Below are experts of layer 2 (counted from 0) of a mixture-of-experts language model. Rows are named router (the router's row for the expert), gate (a neuron's input weights, with its number), up (a neuron's input weights, with its number) and show model dimensions 0-255. Each number is 50 + 10 x the weight over its row's rms, rounded and kept within 0 to 99.
After each expert's rows: a language model's description of what the expert responds to. This comes from a sample of Wikipedia text that the model never trained on.

# expert 10
router:38 61 59 47 58 54 63 47 47 64 54 45 31 65 49 48 60 29 60 29 48 43 59 49 48 45 60 45 45 67 38 56 64 48 73 43 71 40 50 42 56 58 60 41 67 44 66 40 50 32 53 37 53 64 41 33 57 67 49 52 43 41 40 63 37 52 40 55 54 54 56 63 55 35 62 53 49 73 69 39 48 64 32 54 65 46 55 57 46 42 57 45 45 40 51 49 71 40 51 49 48 56 48 53 47 45 57 40 41 50 60 31 36 55 36 73 58 62 52 49 64 44 56 48 53 62 55 59 50 44 50 56 61 45 44 54 41 57 52 61 44 43 40 56 55 61 43 44 31 41 36 61 44 54 63 53 35 37 57 34 66 57 47 43 52 42 42 63 46 52 51 64 56 54 41 59 78 59 33 48 47 37 61 66 56 37 40 70 61 56 62 43 37 55 48 49 43 50 48 48 38 60 48 51 40 44 57 46 72 55 48 53 48 45 46 53 58 50 40 47 48 57 64 45 42 31 39 31 58 40 70 47 62 72 64 51 66 59 57 49 44 57 53 59 59 40 53 45 41 32 47 42 57 52 52 39
gate1:50 41 58 38 50 43 50 26 54 40 17 33 49 53 55 51 54 45 42 47 46 44 53 35 55 53 54 42 37 43 54 47 64 61 38 47 52 56 53 53 76 46 34 41 38 44 56 61 47 53 48 58 42 39 56 45 52 45 47 45 62 54 40 41 53 57 52 49 53 42 38 43 54 40 42 60 48 51 65 51 46 35 47 34 57 47 42 59 28 41 44 60 36 53 61 49 46 55 49 53 55 40 58 33 37 27 44 54 58 39 44 55 54 43 45 50 49 34 32 55 57 47 67 42 47 35 36 51 49 55 57 30 61 51 44 34 52 43 47 50 53 55 53 49 36 46 46 47 60 74 50 61 54 52 64 37 55 55 32 46 25 66 43 69 50 46 48 54 47 36 44 65 51 56 62 33 67 56 46 55 65 35 47 64 53 65 44 53 50 49 49 32 55 49 63 54 52 70 56 48 59 41 55 34 46 47 55 74 52 79 51 67 62 58 37 47 59 61 31 44 35 50 42 64 62 62 64 54 52 48 39 55 65 45 72 33 40 49 54 58 50 65 43 53 73 47 59 42 49 46 60 44 42 56 54 46
up1:42 48 56 50 50 60 41 54 52 35 21 48 47 50 56 50 48 33 44 40 43 47 51 50 48 46 68 52 47 26 59 49 44 57 46 50 51 46 37 50 46 38 68 57 70 49 57 64 46 58 64 41 28 33 46 39 51 31 69 44 50 52 42 45 39 48 53 45 61 41 28 59 44 40 52 37 54 52 36 66 46 54 46 39 51 61 29 50 47 55 45 55 41 50 48 41 50 54 48 25 27 67 61 59 48 62 54 54 50 50 44 54 44 51 50 66 37 09 57 58 64 43 46 27 47 55 56 55 33 57 52 40 75 53 55 48 46 38 45 38 41 36 54 51 54 36 52 54 54 51 69 44 39 69 51 48 47 55 38 49 58 57 44 55 41 62 45 33 38 52 40 68 38 45 62 56 34 42 50 54 48 61 54 69 57 25 42 53 60 54 42 53 51 42 66 63 63 46 47 60 47 61 68 44 46 50 49 43 46 50 41 45 63 50 42 41 48 41 28 52 31 52 49 47 47 52 62 53 50 52 42 50 49 44 43 58 53 41 37 30 54 58 36 62 52 57 52 55 61 46 48 41 37 34 47 45
It responds to: The preposition of after nouns (risk of, stream of), by, in, line breaks after headings, and first-name or word pieces like Ga-vin.

# expert 12
router:52 59 42 69 68 34 55 63 77 62 56 42 54 56 53 37 44 26 49 62 63 46 66 46 45 53 74 45 52 48 41 70 68 64 51 40 39 55 51 50 67 65 46 55 65 49 54 60 50 44 73 40 43 52 37 57 55 45 67 49 40 64 32 48 48 45 35 43 56 53 39 63 64 52 64 54 45 61 68 44 40 61 45 73 62 43 48 38 63 46 51 36 48 26 59 52 38 49 57 63 54 42 54 54 61 43 33 37 47 71 58 41 36 52 57 51 48 63 40 52 69 45 54 66 56 61 41 33 39 37 63 54 58 48 42 50 37 54 45 60 55 55 58 58 46 53 48 48 41 55 52 50 38 40 50 53 33 48 62 47 55 36 48 52 58 43 45 58 62 49 49 40 26 52 49 63 70 44 40 58 53 44 51 54 60 55 35 61 63 58 46 41 36 44 34 45 46 49 54 36 49 58 50 47 45 45 61 44 58 54 50 64 31 58 44 68 52 41 42 36 38 36 49 38 35 50 49 30 40 52 60 58 43 54 50 42 56 55 37 49 56 55 56 47 62 61 50 45 54 71 51 56 37 56 60 41
gate0:29 50 54 48 59 48 47 53 49 51 45 40 50 43 57 45 57 52 54 49 46 30 59 62 36 61 74 36 46 49 53 41 60 41 38 51 45 57 55 56 48 52 66 63 57 32 42 62 37 47 70 43 52 52 63 60 57 42 54 51 54 72 37 60 61 42 70 63 46 46 42 42 67 60 51 38 60 41 47 47 44 43 59 56 35 51 47 48 52 45 54 47 36 61 74 40 58 47 47 48 52 61 39 43 40 40 40 54 46 40 49 51 46 71 44 48 56 59 63 47 46 32 60 49 47 38 21 70 56 51 37 61 46 48 32 50 55 51 50 47 56 25 34 53 31 49 50 47 42 39 43 44 57 44 48 39 62 20 54 43 73 47 70 62 34 45 64 42 48 43 57 41 56 54 47 42 46 53 60 33 34 53 53 42 51 52 49 64 52 49 61 45 46 45 40 57 66 39 48 39 43 37 59 71 57 47 54 62 42 38 46 39 44 43 58 44 44 46 59 46 39 57 49 38 44 49 55 72 48 40 53 37 36 43 31 43 46 56 36 70 56 68 51 37 48 31 50 37 49 45 47 52 33 36 42 47
up0:39 38 57 54 54 39 61 48 43 46 48 59 44 40 55 45 60 47 50 44 53 49 54 41 28 38 50 51 53 46 34 59 67 47 33 51 47 57 55 70 57 57 64 65 65 42 55 57 29 47 44 49 47 54 37 73 53 52 31 45 41 66 57 56 70 42 74 61 58 46 52 58 76 55 62 50 52 50 41 40 53 39 57 48 40 65 50 49 48 46 43 50 31 37 63 42 54 65 52 50 59 66 47 59 34 41 39 61 43 48 56 31 52 57 35 63 43 71 46 52 49 40 48 51 38 48 52 51 45 56 47 47 35 38 43 58 71 51 67 44 53 37 52 51 30 53 48 52 48 43 57 49 48 21 44 32 46 47 45 16 58 49 56 72 48 43 70 65 54 45 57 55 43 60 42 54 42 57 38 30 42 53 62 48 61 52 50 40 58 38 53 40 32 53 48 42 50 56 37 40 43 34 58 57 48 56 49 69 50 59 38 54 42 50 59 55 47 51 47 40 44 42 43 44 43 37 46 44 74 46 60 56 53 62 37 52 54 54 40 54 65 54 50 21 45 34 45 41 53 43 49 60 40 45 45 42
It responds to: Digit 0 in years and amounts (2000, 1,000,000, table zeros), plus Romance particles and syllables like de, La, Bas-que.

# expert 1
router:52 57 56 65 66 49 67 54 46 56 49 56 51 46 48 28 46 49 51 49 59 39 63 54 47 38 57 62 57 56 40 61 56 36 52 47 56 39 49 43 62 49 67 65 55 47 48 52 48 48 51 50 44 54 38 45 60 51 59 56 47 60 63 67 32 52 60 38 47 70 50 73 52 58 59 42 41 42 61 45 47 63 49 57 51 45 61 58 41 69 69 39 57 37 56 68 58 50 43 45 53 47 35 66 63 50 57 41 42 56 36 31 34 55 53 53 54 61 56 37 66 58 62 62 37 55 56 65 51 44 63 62 54 48 48 50 53 68 62 57 49 78 47 57 58 51 57 59 42 51 41 35 64 51 33 49 46 59 49 47 42 44 34 54 66 61 46 37 47 67 56 55 32 57 51 54 61 37 36 38 54 55 56 48 42 51 36 48 67 69 57 43 31 63 25 46 32 57 48 40 52 54 59 43 63 50 63 42 69 59 54 55 37 37 57 61 24 65 52 57 28 52 49 46 48 29 50 40 52 57 60 35 58 57 53 49 55 40 61 31 44 57 48 49 53 50 50 32 63 58 56 36 54 47 59 39
gate0:51 70 57 58 57 55 57 47 43 55 45 49 37 51 66 52 62 52 56 57 43 45 56 46 51 65 49 30 47 69 53 41 51 41 41 49 65 46 62 35 67 55 46 49 51 40 48 19 52 56 59 49 72 58 42 26 48 35 65 50 69 47 52 55 36 43 42 53 51 48 58 43 36 43 43 40 60 56 60 70 48 48 53 58 40 51 43 53 26 51 53 61 39 36 68 65 50 52 41 75 54 46 46 60 37 21 63 29 65 52 67 55 40 45 69 43 56 57 59 54 64 45 57 45 54 43 46 54 45 69 52 45 56 40 47 47 40 67 48 45 63 47 59 52 51 52 57 37 46 70 50 46 47 61 54 41 42 42 57 57 45 68 30 34 50 70 50 48 64 63 48 63 54 52 68 59 53 45 35 38 49 56 50 70 51 65 58 39 50 54 40 56 49 60 48 34 60 55 46 50 58 55 69 56 45 43 36 38 66 49 49 41 63 57 50 37 41 51 34 67 63 46 51 64 35 49 58 43 61 59 38 44 58 57 62 53 49 49 50 53 49 52 52 59 53 61 38 42 59 69 54 46 46 58 46 49
up0:61 59 46 56 43 57 51 57 42 61 38 59 45 60 42 51 51 38 47 37 41 62 42 53 46 43 73 39 57 48 42 41 52 49 51 50 65 50 46 55 45 43 43 36 53 49 53 42 47 52 39 44 53 60 43 37 55 40 27 35 61 19 50 48 36 47 53 55 34 55 49 50 46 51 31 48 53 54 67 68 68 45 50 54 54 37 58 46 39 63 73 40 49 41 54 56 36 55 39 58 51 53 54 53 46 28 47 48 60 56 65 49 47 36 66 39 64 63 64 32 78 52 55 59 67 63 54 68 46 48 73 52 61 51 55 58 46 60 53 58 34 42 43 36 55 66 47 55 65 60 46 41 56 65 59 45 47 58 47 57 51 57 37 48 39 53 54 51 67 49 59 59 49 51 60 47 65 45 39 54 60 56 31 55 43 60 59 55 71 56 62 32 61 56 50 54 59 51 59 57 49 53 57 60 36 36 50 37 56 50 56 40 39 50 51 43 34 35 39 39 47 40 58 58 29 47 40 49 55 27 46 47 32 44 38 58 47 47 65 58 58 46 22 59 71 61 51 47 48 58 44 42 61 58 62 34
It responds to: Capitalized nouns in names and common topic nouns, often after the or a, such as New, War, University, film, season, Square.

# expert 13
router:51 59 28 53 55 39 49 57 57 55 51 43 43 47 56 30 57 32 51 34 58 47 46 41 45 37 55 58 52 51 37 51 56 40 40 58 48 57 55 42 49 69 57 50 50 45 61 47 48 56 50 60 38 61 28 42 47 51 45 48 28 60 46 52 41 55 49 32 61 53 67 61 41 36 59 46 47 61 73 41 35 62 39 57 53 50 61 47 53 56 63 47 53 54 44 38 46 42 48 59 61 56 50 38 67 43 56 39 52 59 50 35 34 60 66 64 36 43 67 51 57 51 43 45 49 61 58 37 45 30 57 55 65 41 42 70 39 59 64 55 44 65 60 51 67 58 40 65 43 50 46 35 51 45 49 56 32 23 57 52 34 50 37 35 55 56 42 54 50 45 45 66 40 57 41 63 66 33 49 47 53 56 63 46 75 60 40 43 59 59 46 39 52 57 37 53 50 45 41 43 47 67 51 44 55 59 64 35 72 54 40 63 63 47 61 48 29 50 53 51 49 70 47 40 54 56 48 44 47 39 65 53 51 64 75 37 66 57 58 57 58 51 47 74 58 43 49 42 45 59 62 41 57 60 53 55
gate0:45 52 56 64 65 53 47 45 50 50 33 57 58 35 58 40 60 54 52 39 45 48 54 53 60 57 44 44 30 58 59 50 56 50 43 42 75 59 52 41 49 49 68 64 52 54 51 52 56 54 52 74 62 52 59 37 65 44 57 49 45 72 54 53 50 52 52 35 50 55 52 45 43 58 36 38 39 38 57 44 45 42 60 62 60 46 43 68 18 77 31 48 57 43 52 56 59 50 61 60 50 42 53 54 48 41 51 53 68 47 75 56 37 52 54 43 44 31 42 41 55 50 58 40 43 58 51 43 66 40 55 67 42 49 45 57 44 41 61 38 66 46 53 40 72 61 50 49 69 54 57 57 45 56 53 41 61 38 61 49 38 50 50 30 58 75 56 44 44 70 43 39 43 48 51 41 37 52 45 55 43 56 48 31 57 59 66 40 49 34 54 67 43 43 55 57 58 40 57 58 42 45 59 55 65 50 54 53 52 60 38 66 48 61 64 59 52 55 45 53 47 46 59 62 63 40 58 44 53 64 51 35 57 42 66 81 46 52 58 52 44 51 48 76 51 62 55 57 28 55 38 53 54 59 47 42
up0:39 10 42 32 55 51 37 44 36 51 52 50 40 57 53 30 38 59 64 49 29 60 48 63 34 42 38 59 77 52 53 49 41 39 50 64 55 61 56 46 55 42 60 54 50 39 56 51 35 43 60 43 44 64 51 45 47 70 48 48 40 47 39 56 53 60 42 40 55 49 53 46 48 48 30 54 59 45 46 37 54 34 52 58 67 68 58 50 57 52 43 47 36 41 57 51 57 58 51 47 42 51 42 50 41 60 53 45 58 58 38 50 47 37 52 51 45 68 60 56 20 47 60 61 44 30 47 62 29 41 70 54 56 35 55 64 40 46 48 36 54 58 48 44 46 41 49 68 51 39 63 61 44 49 54 47 47 22 40 49 47 34 50 53 59 56 39 40 53 55 70 52 55 55 51 64 47 63 49 67 49 33 44 47 53 32 56 34 48 51 54 51 46 55 65 34 55 53 51 30 57 59 42 65 51 46 56 45 58 55 29 54 50 41 56 53 38 63 47 56 57 47 30 56 68 56 48 53 75 40 49 63 53 58 54 63 51 62 40 64 57 49 39 50 48 62 52 49 50 63 59 47 44 60 40 46
It responds to: Noun-forming suffixes and common nouns such as ation, er, ment, years, time, album, plus closing parentheses after dates.

# expert 14
router:47 46 45 60 61 53 41 51 57 47 58 41 48 53 50 50 65 48 63 53 67 36 57 52 50 47 72 58 57 49 22 51 46 63 49 41 62 63 40 60 60 54 55 53 52 55 47 57 42 52 54 60 42 56 36 38 64 55 63 48 42 61 43 63 52 67 50 43 60 58 41 53 56 51 54 57 45 64 63 47 36 53 31 39 67 44 56 43 61 60 58 47 51 35 53 38 45 44 55 46 58 41 46 64 63 58 48 41 41 58 43 46 29 37 48 79 43 58 56 46 51 38 41 53 53 59 76 42 41 42 48 69 75 25 46 16 35 55 38 72 45 71 41 69 55 50 56 58 41 50 47 39 47 32 46 56 44 40 53 49 52 51 53 48 55 41 45 38 52 47 53 46 38 47 41 50 60 49 33 45 44 36 58 55 64 47 36 60 60 61 56 43 42 62 32 39 43 50 59 33 42 69 55 45 45 57 50 40 50 48 39 54 56 59 42 50 37 61 42 46 47 45 55 28 42 44 44 29 44 42 54 48 41 59 39 61 52 52 41 45 68 66 54 46 45 41 63 51 66 52 55 57 49 29 39 56
gate0:54 62 53 56 54 67 37 50 55 36 45 42 51 35 65 53 45 64 61 50 56 44 50 44 62 42 45 44 50 64 65 42 53 53 44 45 60 47 63 58 73 45 56 36 36 45 54 47 52 48 39 56 59 42 53 31 50 44 57 50 49 45 40 31 59 48 56 61 39 48 60 64 57 56 51 46 35 51 51 63 50 48 52 54 55 76 43 64 56 39 44 34 65 73 41 62 62 38 49 65 43 56 60 40 50 35 47 47 43 64 61 48 44 67 54 46 47 55 47 48 51 60 35 40 39 63 47 57 54 36 77 48 23 52 45 52 46 57 51 52 59 41 82 64 54 60 64 38 57 55 57 48 70 71 47 52 44 54 49 44 28 48 30 48 50 66 44 52 56 54 39 60 51 40 60 61 46 59 48 52 46 42 52 49 51 45 68 46 47 58 45 57 43 41 46 66 67 57 57 47 59 47 57 44 45 51 54 53 44 49 34 39 51 45 39 65 49 35 48 52 41 51 52 50 28 48 50 32 69 63 63 37 55 43 50 44 44 24 54 60 51 69 47 62 50 63 62 47 43 56 50 29 38 70 70 54
up0:43 57 47 56 46 35 52 45 69 67 54 52 33 42 50 57 38 48 55 39 61 59 58 65 45 39 70 35 82 45 43 67 47 31 62 39 50 39 50 54 57 57 42 40 43 52 32 37 51 48 40 32 71 60 57 44 49 49 51 68 56 59 66 59 42 55 52 47 57 59 49 38 68 64 67 44 48 52 57 49 27 60 53 64 39 48 40 50 48 50 51 56 42 54 53 48 51 57 30 49 42 64 40 56 42 43 52 57 52 58 62 49 51 47 48 53 55 48 36 41 53 40 39 37 75 57 56 55 36 37 47 62 43 47 41 52 49 27 73 49 41 46 43 58 46 45 48 34 75 38 46 58 46 30 53 63 62 43 53 53 49 54 51 22 21 53 47 50 46 46 54 53 37 49 52 39 57 53 58 32 55 54 49 56 56 50 62 46 43 59 61 64 49 40 44 47 44 39 46 54 63 45 50 62 56 57 49 50 53 31 54 45 45 47 51 46 48 56 39 43 52 54 48 41 59 45 32 44 44 57 68 57 50 24 33 27 50 46 59 60 53 54 35 28 49 57 49 43 55 60 62 59 50 36 52 53
It responds to: Table pipes, line breaks, parentheses, heading == marks, commas and degree signs in infoboxes, coordinates, tables and population data.

# expert 0
router:31 65 38 68 62 49 56 36 46 48 51 56 30 45 50 53 59 35 46 45 49 39 56 60 40 57 66 41 47 42 28 41 66 54 47 50 57 41 33 49 53 43 45 50 59 32 47 34 47 41 54 38 44 72 40 51 60 53 47 55 50 45 41 59 38 41 49 46 49 56 46 53 43 48 50 49 42 63 72 43 39 54 44 62 78 63 69 40 42 51 48 22 37 48 53 54 42 50 53 44 52 65 50 41 64 32 53 56 43 68 65 34 42 58 46 63 62 49 47 27 65 45 63 43 51 48 61 34 40 46 48 54 54 50 46 48 35 44 36 60 47 51 38 50 41 52 50 61 52 52 51 49 56 53 66 44 38 48 57 45 62 61 51 58 64 41 46 48 64 47 47 56 38 48 49 44 48 58 52 53 49 22 54 48 48 48 34 60 50 66 72 41 29 51 50 49 47 41 63 44 57 43 33 43 52 35 51 56 57 47 46 56 50 63 52 50 41 58 56 55 39 56 55 45 51 41 63 36 50 46 87 40 46 59 63 57 53 57 35 46 66 74 64 57 68 49 60 48 60 40 62 56 37 46 41 54
gate1:56 46 46 45 55 59 59 52 41 33 60 39 50 51 31 39 42 43 48 57 49 67 54 68 29 56 39 63 54 57 43 78 46 68 61 49 55 47 56 45 57 53 49 54 39 60 62 44 64 75 67 45 34 63 36 47 51 53 57 35 40 46 25 47 49 46 47 35 39 45 38 68 50 52 42 56 46 44 60 66 42 38 55 37 48 45 38 47 62 43 55 44 52 55 45 45 54 52 66 37 46 59 42 46 72 37 61 46 63 49 39 53 57 46 44 55 76 30 57 53 54 38 51 57 50 42 44 57 52 67 49 53 43 48 53 53 26 55 54 62 55 62 66 54 58 44 54 25 42 45 66 47 33 44 63 56 31 52 51 57 68 46 56 68 40 43 43 40 50 60 48 52 32 50 60 56 58 51 65 50 43 59 35 55 55 63 38 45 53 43 39 52 40 53 52 36 58 51 48 28 49 54 55 33 46 54 52 50 53 37 44 59 57 64 66 53 48 54 30 58 54 59 70 41 47 60 43 41 47 54 48 58 45 47 50 29 43 45 36 39 51 56 54 57 38 58 45 44 57 22 57 41 52 51 47 67
up1:47 40 56 37 45 59 38 49 50 57 67 39 55 49 63 45 55 57 56 53 51 30 51 46 63 54 61 34 40 44 61 45 55 54 49 45 38 52 61 44 58 57 39 55 63 53 33 61 57 45 41 65 54 22 63 52 38 45 54 59 52 63 43 48 60 42 58 59 46 65 61 29 53 42 43 57 57 61 56 28 38 60 53 50 32 46 50 71 59 45 65 62 61 45 56 49 56 32 41 51 47 62 63 46 44 57 51 51 45 39 58 57 60 63 53 35 33 57 40 52 52 34 33 15 65 54 43 53 48 34 61 74 56 51 55 38 58 52 46 43 48 46 40 53 55 56 60 47 49 51 55 65 47 55 39 44 48 53 51 59 26 54 45 37 71 60 46 80 47 54 55 47 54 13 32 49 57 51 34 48 57 65 69 54 42 45 54 54 52 42 50 38 59 59 38 54 40 49 46 62 48 57 32 60 59 52 51 60 55 49 46 55 28 39 47 40 52 44 54 43 46 51 31 57 46 40 37 59 51 56 31 57 70 51 49 45 51 54 61 61 49 53 40 55 43 47 58 44 43 64 45 52 44 46 48 54
It responds to: Articles, auxiliaries and prepositions in running prose, mostly after of, commas or and, such as the, a, to, was, is.

# expert 5
router:41 55 51 56 61 45 46 42 50 41 46 42 45 47 70 46 48 51 53 39 69 36 68 51 51 54 62 38 58 47 39 54 68 56 59 49 50 48 42 44 62 60 44 39 70 50 76 63 38 44 51 64 56 47 48 64 70 52 66 43 59 55 54 70 53 48 57 44 57 54 43 60 59 41 63 56 53 48 42 47 27 56 45 51 59 24 39 51 51 58 48 39 49 57 68 50 61 45 65 32 50 37 57 56 54 65 44 52 46 60 73 51 48 59 39 63 45 36 50 43 52 41 67 42 48 60 53 33 51 53 48 63 58 50 35 43 38 55 57 71 69 58 47 66 59 37 44 43 36 59 47 55 58 58 61 48 55 51 58 53 54 46 48 42 61 62 42 37 62 54 46 41 45 34 45 44 47 50 43 38 53 51 44 57 44 52 42 58 60 44 35 46 29 39 38 41 28 56 63 39 42 40 49 41 32 58 51 64 61 37 57 69 41 49 57 58 47 53 57 55 33 49 69 37 40 43 50 43 48 48 54 50 37 67 49 41 64 58 52 41 47 62 68 68 55 40 73 36 56 43 62 70 48 32 53 40
gate1:51 46 61 45 46 36 21 67 36 61 52 35 75 64 33 40 54 54 36 46 60 59 55 48 60 50 52 53 65 41 42 49 55 57 58 35 45 48 36 30 64 53 42 38 51 60 44 19 49 42 71 44 43 63 57 38 60 45 47 44 62 59 37 60 42 52 52 51 40 58 45 43 60 34 33 32 32 54 51 58 50 62 47 52 56 50 56 36 45 48 49 52 38 54 52 46 44 45 60 67 42 50 57 45 65 53 50 51 65 40 39 44 52 50 57 56 65 58 57 48 51 41 43 37 66 63 65 34 50 55 50 39 52 39 42 51 47 46 56 50 45 56 58 44 50 45 53 56 41 28 44 33 44 34 34 53 34 47 44 58 58 52 35 35 66 28 41 47 42 59 49 49 61 61 51 40 51 42 46 55 56 42 46 54 64 58 41 53 55 52 55 65 56 60 48 53 40 38 57 55 72 60 50 47 63 42 67 53 48 50 46 56 46 70 42 37 51 34 48 44 48 56 39 11 44 57 35 47 44 47 53 56 48 42 53 56 53 54 51 50 55 73 56 51 53 60 48 49 59 34 68 51 35 41 54 72
up1:50 50 59 48 47 50 43 40 49 67 42 49 41 51 63 52 63 44 45 57 54 40 66 48 58 53 48 21 48 60 66 47 57 51 47 44 28 52 60 40 48 46 26 31 51 42 63 52 42 48 57 56 54 36 70 60 54 63 53 46 55 36 52 55 33 60 55 59 56 58 45 44 47 34 28 39 66 32 40 51 64 54 49 56 57 28 44 40 71 62 32 41 44 40 52 53 49 52 42 54 46 34 63 57 40 53 40 54 59 33 61 48 66 50 44 45 44 52 40 47 42 36 63 67 63 52 53 33 70 61 53 45 44 48 53 57 46 50 54 64 59 40 33 47 61 51 45 32 48 67 49 54 61 59 51 49 49 69 49 61 58 43 56 55 53 63 61 45 55 53 36 38 49 38 50 50 43 47 52 46 46 55 44 45 39 55 63 58 44 49 43 60 57 28 29 50 40 52 36 68 58 38 64 63 54 59 42 59 48 33 55 56 44 55 69 40 71 56 64 60 47 43 63 34 42 42 53 54 41 50 29 38 47 55 65 55 58 53 52 54 23 44 52 55 52 53 45 52 40 31 62 46 56 39 68 55
It responds to: Line breaks and word-initial tokens at the start of lines, names or phrases, such as The, In, A and capital letters opening names.

# expert 8
router:47 42 66 44 54 31 49 42 52 36 60 48 41 47 48 46 33 42 44 39 48 47 60 50 55 56 49 62 49 40 51 56 37 44 54 42 61 46 31 36 67 48 46 45 57 57 42 60 32 60 45 65 53 41 37 58 46 61 39 52 55 57 60 64 57 62 43 38 41 49 47 55 36 69 45 65 36 57 49 41 32 56 45 49 58 36 42 44 61 58 42 45 47 59 65 52 54 35 75 65 28 40 47 42 40 41 53 54 41 60 63 56 49 51 62 50 59 50 57 46 44 57 59 33 52 53 46 57 65 61 49 69 60 46 29 31 20 42 31 71 72 53 55 72 53 48 57 54 44 45 54 54 51 47 45 39 39 56 53 53 39 57 58 42 67 58 31 56 48 51 47 65 48 34 49 41 43 41 44 56 52 48 56 44 48 43 47 56 44 61 21 50 48 35 45 47 42 64 62 52 49 56 49 41 32 54 52 67 58 52 34 40 45 49 58 43 36 75 48 59 43 46 49 38 45 55 46 50 52 49 47 25 61 46 37 59 42 56 39 48 44 66 69 60 39 54 71 33 56 42 51 52 44 44 55 46
gate1:43 48 45 62 60 51 55 54 47 55 51 34 46 52 47 50 59 54 73 77 51 50 71 40 48 44 67 44 48 44 51 45 58 51 44 56 64 42 69 71 50 42 60 71 61 52 49 47 55 51 51 39 48 53 42 40 51 55 57 54 44 57 53 62 58 55 48 47 53 72 55 62 53 72 70 38 44 63 56 46 45 34 30 52 53 55 54 47 51 40 48 49 58 34 60 48 55 52 48 41 41 47 47 59 58 66 62 47 42 50 42 45 43 46 54 43 65 52 47 47 59 38 32 67 24 50 64 49 46 37 43 50 49 45 50 53 54 41 56 45 42 47 72 53 43 47 67 53 35 58 48 37 51 42 45 44 49 38 68 38 45 47 43 45 45 29 37 45 48 45 57 41 52 69 43 55 58 59 53 47 32 46 52 53 66 46 43 60 82 42 55 28 42 55 42 54 38 14 51 36 48 34 51 53 56 50 53 51 40 38 59 66 50 44 62 54 39 44 33 59 43 28 57 41 53 29 56 48 40 53 66 53 46 56 43 56 59 58 49 45 54 48 41 42 49 27 45 40 60 35 60 32 44 40 35 55
up1:51 37 55 57 41 56 48 69 34 49 51 63 54 32 41 57 41 40 52 34 64 43 47 61 42 53 53 48 49 53 59 43 42 50 56 37 36 39 58 44 60 54 65 53 53 64 58 61 29 89 50 50 48 65 56 48 56 29 38 59 47 41 51 41 43 63 45 55 51 55 62 37 45 42 41 31 58 53 40 52 47 57 47 56 32 48 77 42 60 53 48 52 46 48 47 57 52 49 35 48 55 56 46 49 38 69 54 47 31 61 69 39 48 46 41 45 41 50 47 43 54 41 31 64 50 62 54 31 62 41 57 62 60 51 63 63 54 61 52 48 28 44 62 35 73 50 43 66 56 42 51 28 52 37 49 38 38 40 53 49 40 29 31 70 50 61 42 50 45 49 60 35 40 36 48 41 48 28 46 44 59 42 41 58 45 38 42 40 44 61 48 53 45 61 62 52 60 53 48 39 46 45 39 56 66 52 43 43 56 48 46 48 58 41 43 24 32 35 54 53 50 49 52 47 47 38 37 40 62 42 44 50 43 53 54 57 67 42 50 63 63 44 48 48 46 60 46 50 50 39 57 50 63 47 64 40
It responds to: Capital letters or first fragments starting names and rare words, like K in Kenseth, F, P, W, A-bb-as, Ba-th-tub.

# expert 3
router:46 49 52 67 60 51 44 37 61 48 59 53 43 50 63 51 55 43 54 57 60 45 60 50 36 54 65 53 54 38 46 65 45 50 48 46 51 57 49 42 65 73 52 44 64 63 58 49 49 55 56 42 44 61 26 53 47 40 56 50 44 55 41 70 33 49 42 36 67 61 44 67 49 39 41 35 40 67 64 65 43 72 30 53 82 36 47 45 47 50 64 33 39 25 60 58 58 39 54 40 32 51 46 56 53 47 50 43 37 57 57 36 25 40 58 61 61 56 67 52 47 47 60 48 47 69 50 52 43 42 42 63 61 36 53 52 43 46 35 45 51 67 52 61 57 55 45 47 34 38 58 43 49 44 49 61 40 47 50 47 51 39 50 51 64 46 30 55 47 43 70 51 38 44 46 51 75 57 50 51 58 49 69 54 60 47 32 51 51 46 52 48 32 49 45 47 39 38 52 49 44 69 45 40 50 34 54 42 76 50 43 56 57 62 52 46 45 47 42 57 36 59 60 31 40 41 51 32 48 52 64 37 56 40 53 58 43 59 50 42 50 71 49 65 43 52 60 41 45 51 57 52 53 35 52 50
gate0:33 52 54 53 44 47 33 60 50 39 37 57 58 39 51 29 49 47 37 43 40 40 68 63 55 54 43 50 41 58 63 59 62 53 68 60 48 56 45 52 52 47 52 30 45 58 45 61 63 56 54 46 49 49 40 29 54 51 51 39 52 70 46 53 58 48 51 29 40 35 30 51 56 45 76 43 40 55 37 59 45 53 49 32 47 48 45 44 61 82 57 52 47 50 52 41 40 34 66 54 48 33 58 43 37 59 65 54 45 59 42 48 68 40 40 42 65 53 40 62 32 45 52 65 60 46 47 40 55 55 34 47 58 40 41 60 46 36 48 55 63 44 64 46 62 25 46 74 48 42 46 52 45 51 41 34 44 48 50 56 35 52 44 52 42 55 37 60 49 35 52 30 33 45 60 48 52 23 58 59 69 62 49 66 50 66 34 47 45 48 53 54 52 55 43 57 48 48 47 41 61 44 33 45 59 58 66 50 47 41 44 51 45 42 58 35 54 51 46 43 48 48 46 23 66 44 36 60 52 52 44 37 54 52 42 42 44 49 64 26 52 51 43 56 47 63 61 39 53 48 62 57 41 54 49 48
up0:55 42 47 39 51 61 49 49 54 46 41 33 42 52 47 57 47 48 64 57 55 54 61 48 42 49 46 44 55 56 55 29 54 43 62 48 50 58 74 63 46 26 44 59 71 48 64 52 42 36 39 60 51 60 60 64 62 50 52 41 46 43 40 67 47 59 56 76 47 52 46 44 62 58 48 42 63 46 45 57 61 45 61 54 41 53 42 52 53 53 65 69 61 60 58 53 60 43 43 24 24 54 51 57 47 49 46 48 66 47 67 41 57 59 50 57 44 32 44 47 53 55 50 46 62 54 59 35 40 38 59 55 53 56 58 47 55 52 53 30 51 45 45 45 62 53 47 42 51 51 42 63 68 45 52 38 74 50 55 29 75 56 35 54 54 44 68 47 55 45 46 48 47 53 42 61 44 75 58 40 37 53 46 49 47 21 36 68 62 46 61 38 41 61 52 48 48 43 46 50 35 23 36 47 37 35 40 55 37 62 49 62 56 43 49 41 51 36 62 60 53 65 35 49 55 63 36 69 44 43 55 44 50 57 57 47 45 53 48 46 43 69 63 40 46 43 44 58 47 40 43 69 54 46 50 34
It responds to: Commas, periods, colons, semicolons, hyphens, table pipes and linking words such as and, of, by, but that separate list items and clauses.